config.yaml
activation: "xielu"
balance_loss: 0.000444
norm_eps: 1e-05
optimizer: "muon_variant"
lr: 0.0209
seq_len: 256
dataset: "wikipedia_en"
Below are experts of layer 7 (counted from 0) of a mixture-of-experts language model. Rows are named router (the router's row for the expert), down (a neuron's output weights, with its number) and show model dimensions 0-255. Each number is 50 + 10 x the weight over its row's rms, rounded and kept within 0 to 99.
After each expert's rows: "comes before" lists some tokens at least twice as common just after its tokens as in all text. This comes from a sample of Wikipedia text that the model never trained on. Tokens count by the router's weight.

# expert 82
router:43 53 42 47 45 40 40 35 69 38 39 48 57 49 66 57 55 60 43 46 61 52 44 50 71 64 68 43 57 37 42 62 46 34 50 46 46 38 30 51 55 46 53 48 57 69 38 46 46 49 65 36 50 40 48 51 50 38 65 53 59 48 59 36 46 58 63 52 54 52 66 54 39 49 38 61 36 72 62 49 53 45 58 53 45 59 43 52 47 61 46 51 50 42 35 53 48 62 45 59 49 46 64 45 27 43 61 47 51 44 54 43 47 54 43 60 50 56 35 43 68 48 42 50 51 49 35 68 34 46 56 57 64 64 51 64 54 52 49 56 61 42 63 33 61 55 62 51 59 59 64 38 61 62 62 38 39 51 40 54 54 65 68 52 52 28 49 39 34 58 76 57 48 56 38 52 55 50 40 48 54 45 51 41 48 44 37 49 46 53 47 42 30 49 34 56 39 32 28 48 56 64 44 66 46 34 54 55 51 70 53 39 53 49 60 42 46 56 61 42 43 58 61 37 48 70 47 50 43 24 46 44 43 59 53 51 55 40 57 54 33 55 62 65 62 56 43 81 61 51 32 48 39 48 36 59
down0:40 50 37 38 44 50 54 47 49 48 36 50 52 35 61 40 43 44 29 57 64 49 38 57 48 45 35 45 53 54 62 66 57 60 52 61 53 58 44 55 55 57 67 56 44 55 56 54 53 39 44 61 39 61 52 35 42 44 56 52 45 34 57 52 52 43 62 61 53 50 52 28 47 50 58 50 53 56 54 47 50 43 48 56 45 48 57 54 21 28 53 67 40 39 53 53 28 61 55 51 38 50 52 59 58 43 69 39 62 53 48 42 57 55 62 47 45 46 72 58 32 47 65 45 50 48 30 65 46 40 45 61 48 56 60 66 45 37 66 49 54 50 36 77 55 53 57 58 29 61 46 41 31 37 42 46 71 48 50 71 47 52 56 52 53 44 39 39 55 42 36 62 53 48 40 55 54 48 56 44 61 37 41 76 57 43 58 68 62 61 49 56 35 51 29 57 59 51 60 43 56 54 50 42 49 53 64 49 45 47 32 25 48 46 31 50 49 61 41 65 62 54 55 48 49 60 46 30 36 50 58 44 50 58 45 59 42 46 76 41 36 55 44 59 43 46 54 46 37 53 52 34 37 65 68 46
comes before: ".", ",", " of", " in", " and", " were"

# expert 81
router:46 52 50 56 54 64 54 44 50 26 55 39 58 46 47 35 40 57 36 34 51 52 54 63 57 46 58 53 50 46 49 67 48 32 57 45 41 47 52 65 65 54 59 51 32 64 40 67 61 44 71 44 49 27 37 35 53 37 40 28 51 39 67 56 57 53 72 70 58 51 66 49 50 62 69 56 24 37 51 51 29 36 41 45 57 42 63 54 55 59 50 65 35 44 52 59 63 38 51 59 53 53 58 48 36 44 49 71 62 36 52 47 43 57 43 43 43 52 59 43 60 27 42 49 63 54 43 50 41 38 57 63 66 71 51 65 58 32 35 49 60 48 52 50 51 54 42 47 34 44 72 48 49 45 71 46 52 62 43 34 37 68 61 49 47 54 37 61 39 50 68 55 47 46 54 42 42 55 43 58 53 47 40 44 45 61 43 50 45 42 50 44 52 42 38 54 53 54 28 48 58 59 55 65 45 49 43 47 39 49 58 49 63 49 66 51 51 49 60 55 48 64 61 47 54 49 43 43 43 46 65 36 56 43 53 53 46 59 57 56 67 53 59 65 54 58 23 55 69 44 55 50 48 49 55 47
down0:51 47 35 55 55 47 44 61 40 54 52 44 47 50 58 51 48 34 26 69 54 16 71 56 41 39 50 64 53 45 50 37 54 43 63 56 56 50 61 41 41 54 38 57 63 51 61 59 40 64 66 57 71 54 39 58 74 67 35 45 27 51 62 47 47 46 42 42 54 52 36 42 38 57 64 33 58 66 54 59 22 67 53 58 43 48 37 48 39 36 64 53 50 46 59 55 48 44 54 29 60 41 52 52 47 41 50 29 43 66 44 51 49 63 48 42 62 47 61 53 39 57 60 70 48 59 58 53 61 47 56 54 51 42 43 38 30 60 47 42 20 56 48 53 53 54 59 47 58 56 37 35 38 57 47 56 56 41 54 62 60 46 52 47 53 69 56 49 64 57 53 55 60 34 46 61 39 30 63 44 36 57 55 58 49 45 58 53 46 49 52 34 56 42 68 55 44 57 49 52 46 36 57 46 66 51 62 62 53 44 64 46 32 61 45 53 55 39 46 53 48 42 41 53 52 54 48 40 49 53 38 45 57 44 51 58 41 49 62 40 39 37 46 42 29 58 63 56 66 42 58 52 52 35 45 48
comes before: " of", ".", ",", " in", " to", " and"

# expert 61
router:66 38 52 56 54 62 63 49 56 45 32 43 35 47 36 33 46 62 55 58 52 64 51 33 46 58 59 69 42 49 33 51 57 43 61 47 57 52 60 53 57 54 47 75 57 54 41 63 53 49 47 60 53 50 36 57 52 57 53 51 53 33 49 38 48 42 51 43 47 73 68 50 46 34 40 52 47 43 44 54 44 56 40 55 53 46 59 44 45 55 39 40 47 50 24 58 41 48 56 50 69 63 39 35 35 58 49 71 41 61 46 43 30 61 58 64 52 39 59 53 59 34 49 25 56 39 42 42 71 40 46 41 46 48 49 42 53 52 64 47 62 66 47 51 54 52 60 44 54 45 52 35 57 53 48 35 66 38 52 49 50 57 64 51 22 43 47 79 60 60 45 62 62 39 48 47 57 45 51 41 35 39 52 63 64 30 55 51 53 45 57 62 67 49 44 44 43 50 52 46 55 69 58 48 53 41 52 48 37 63 56 61 53 39 53 36 47 55 65 41 34 69 29 54 37 61 35 50 41 42 57 35 51 49 42 57 56 44 34 45 48 67 53 38 57 41 62 45 58 60 63 62 69 49 51 49
down5:57 38 50 39 58 57 42 48 60 56 58 55 56 48 37 55 48 40 35 48 53 60 47 60 63 49 56 62 41 41 70 49 50 37 57 42 65 41 47 56 65 51 55 65 50 52 62 33 52 67 62 42 41 59 63 40 53 58 44 63 62 56 63 58 46 44 58 57 58 59 36 49 49 70 49 75 57 44 60 24 50 31 41 73 54 56 42 50 59 39 55 54 57 38 57 41 62 50 45 47 44 46 67 61 30 53 58 59 62 42 66 40 45 51 48 66 52 34 74 52 40 51 43 55 35 48 38 33 28 44 42 45 53 31 54 57 50 32 44 44 36 51 55 59 48 61 41 52 65 59 54 54 44 36 36 41 45 41 54 53 51 42 48 40 57 55 34 53 47 48 38 54 75 45 56 60 45 41 32 48 50 58 57 28 52 41 53 43 54 66 45 42 30 60 40 45 54 38 33 34 41 35 61 32 62 68 50 58 47 55 53 54 45 57 52 60 59 58 46 51 58 68 54 53 51 53 47 49 37 43 70 36 49 64 31 65 52 61 65 43 38 50 46 50 58 38 61 46 45 45 49 43 34 43 58 53
comes before: "0", "9", "8", "7", "5", "6"

# expert 49
router:51 53 46 47 45 49 55 50 45 44 37 34 63 42 51 42 48 49 41 41 27 48 52 59 42 52 42 36 32 56 52 51 36 50 43 40 58 53 62 54 38 47 42 59 49 58 53 42 57 54 36 35 18 41 40 46 49 46 45 63 51 48 41 42 49 64 51 50 63 45 47 51 57 63 54 43 45 45 48 57 30 45 30 54 52 55 46 65 60 51 50 54 37 53 53 61 57 65 67 44 69 61 51 56 47 42 40 67 56 62 49 55 41 54 68 53 44 52 50 53 56 41 50 43 34 51 28 53 51 56 44 57 52 49 55 48 64 45 61 54 68 62 56 58 68 38 54 48 50 36 46 55 54 61 52 40 60 60 70 67 58 57 60 60 44 41 38 54 60 57 53 41 54 25 35 63 56 36 68 35 30 36 54 59 47 51 55 45 55 31 54 68 68 35 59 43 31 50 77 44 48 68 58 39 48 47 42 42 45 52 33 53 55 49 45 36 44 52 49 48 38 63 54 60 59 46 35 40 45 40 64 44 39 56 57 57 60 69 39 30 65 54 50 22 57 51 36 70 64 51 42 51 57 53 62 55
down1:52 47 60 49 49 44 49 42 45 70 51 36 47 54 60 50 67 45 38 49 46 42 46 53 49 29 38 35 51 40 37 56 43 44 59 43 45 38 33 36 45 46 49 54 53 54 47 42 45 34 38 36 27 52 52 57 72 47 40 49 69 47 35 37 35 74 62 56 63 50 59 38 57 50 77 45 52 80 29 44 55 52 36 60 64 40 56 61 71 44 57 63 56 71 54 51 40 33 60 53 64 52 56 51 50 54 52 48 54 49 36 44 49 29 55 44 70 41 48 48 58 60 56 40 39 62 38 65 45 30 55 43 44 39 59 40 53 63 58 27 50 45 53 52 70 49 40 52 55 42 53 47 49 40 34 41 67 57 51 38 51 58 63 51 49 28 43 56 57 62 49 39 46 45 51 68 49 61 66 60 56 72 47 49 65 57 50 52 44 58 53 35 65 51 38 48 35 54 58 59 36 57 42 50 51 56 66 48 48 40 45 40 58 40 47 43 62 41 53 34 47 46 55 44 57 44 56 48 53 42 48 64 61 46 58 38 49 41 46 46 42 53 52 42 59 69 53 38 55 67 46 50 54 58 63 40
comes before: ".", " |", "0", "%", " years", " m"

# expert 14
router:45 39 47 55 50 48 51 61 63 35 58 44 51 51 45 51 65 67 37 61 50 64 35 55 58 60 46 33 45 37 42 68 53 47 41 45 63 47 56 50 58 38 47 38 36 51 24 45 57 41 53 52 54 45 45 44 40 41 54 56 64 57 54 55 50 63 49 66 39 40 40 67 56 45 50 42 48 50 51 48 68 58 57 40 58 43 60 46 53 52 62 55 44 43 28 58 58 72 50 71 52 51 48 39 38 59 58 44 55 44 61 32 53 59 31 45 64 64 46 48 64 39 46 61 47 39 45 46 38 42 42 39 49 75 33 56 52 59 49 43 47 43 63 36 54 61 46 42 56 55 76 32 58 56 63 54 39 53 36 42 51 52 51 44 63 38 47 21 46 62 69 65 47 60 47 59 51 51 50 39 51 53 46 49 43 52 36 54 38 47 53 32 33 38 48 53 48 44 47 46 67 69 37 66 55 40 64 54 44 68 54 44 39 50 53 41 43 57 48 43 55 48 52 29 60 70 54 50 42 47 36 43 29 38 52 57 45 54 65 66 44 53 48 60 47 59 43 75 49 57 44 58 55 60 27 47
down0:57 51 58 41 57 53 50 55 62 79 65 47 27 50 36 49 38 63 52 56 54 33 38 41 64 69 42 46 62 37 53 42 51 62 53 40 48 56 32 59 41 62 48 37 43 45 46 46 42 61 59 63 35 71 39 57 45 64 47 55 32 59 66 62 49 45 49 40 38 39 46 43 51 49 65 55 53 45 68 35 66 46 48 53 38 66 48 59 57 59 51 51 43 47 34 49 56 58 53 57 55 34 46 49 40 49 50 39 45 66 39 36 51 42 47 38 47 40 59 29 60 45 41 60 43 33 58 38 53 47 40 64 49 48 37 44 43 44 47 56 53 53 25 72 55 51 46 55 53 44 63 55 49 38 62 51 54 53 54 47 50 48 45 52 56 60 54 49 60 69 52 36 46 39 52 70 64 58 63 45 61 49 46 55 66 57 39 49 35 59 48 43 58 37 53 54 51 41 51 63 69 62 53 64 29 47 55 48 50 62 53 40 36 56 47 25 29 46 52 54 47 54 41 44 61 47 40 51 52 47 32 38 45 63 59 42 52 44 59 50 53 34 64 65 60 40 63 39 36 58 54 66 43 22 64 47
comes before: " of", "'", " was", ",", ".", " is"

# expert 80
router:51 52 38 47 43 49 54 43 56 48 34 48 40 56 65 47 62 53 39 49 39 46 58 43 56 45 52 50 41 60 46 30 71 51 36 33 62 72 45 61 44 28 54 55 55 46 62 49 44 42 34 47 42 53 49 49 69 57 52 55 41 35 69 33 69 60 37 47 63 51 51 45 46 51 46 56 37 57 44 67 52 49 56 52 58 46 58 52 54 51 33 54 49 48 50 51 45 55 61 50 69 62 64 47 46 47 29 47 35 43 52 31 33 31 59 57 48 59 35 46 55 41 43 34 37 49 49 45 49 46 47 38 57 42 41 55 61 61 43 44 63 40 52 63 52 41 55 47 56 36 44 69 56 44 60 40 41 63 56 53 46 60 60 61 34 43 34 53 52 58 43 69 61 41 43 39 75 43 63 29 33 39 50 60 63 47 61 51 56 36 70 51 71 34 59 56 42 48 60 60 48 57 66 39 43 30 64 62 36 58 62 51 55 53 59 59 36 50 54 51 41 49 39 43 47 61 50 39 57 49 61 34 60 50 53 58 56 37 41 33 56 45 77 48 49 51 43 67 63 51 38 63 51 61 42 51
down0:51 43 63 71 55 46 38 52 38 66 47 45 63 58 21 48 36 27 56 58 63 47 62 58 55 50 46 61 49 69 52 55 54 44 62 57 42 41 47 46 42 36 59 40 47 61 58 54 57 58 49 63 44 43 52 56 54 36 46 49 59 36 55 58 48 45 36 61 54 50 47 23 54 54 29 41 55 34 48 55 43 41 46 49 48 43 57 54 47 51 53 32 44 60 36 42 28 51 56 50 44 50 53 63 58 63 50 32 44 45 55 56 53 35 61 71 46 47 52 59 34 43 57 56 49 41 34 46 55 32 62 47 69 43 52 45 48 33 48 41 49 64 46 41 48 54 48 67 54 29 43 46 48 57 53 55 57 47 49 42 60 49 86 19 41 48 52 54 46 58 45 46 39 58 68 55 55 58 44 58 53 28 51 45 46 55 54 59 54 45 48 45 50 51 42 47 49 50 43 61 59 46 57 52 42 66 59 39 61 68 56 59 35 31 33 64 67 43 49 54 66 38 59 54 40 35 48 46 67 51 57 49 48 40 45 51 54 55 38 68 49 31 41 66 58 68 46 60 45 53 60 33 36 44 53 59
comes before: " |", "0", ".", "%", ";", "5"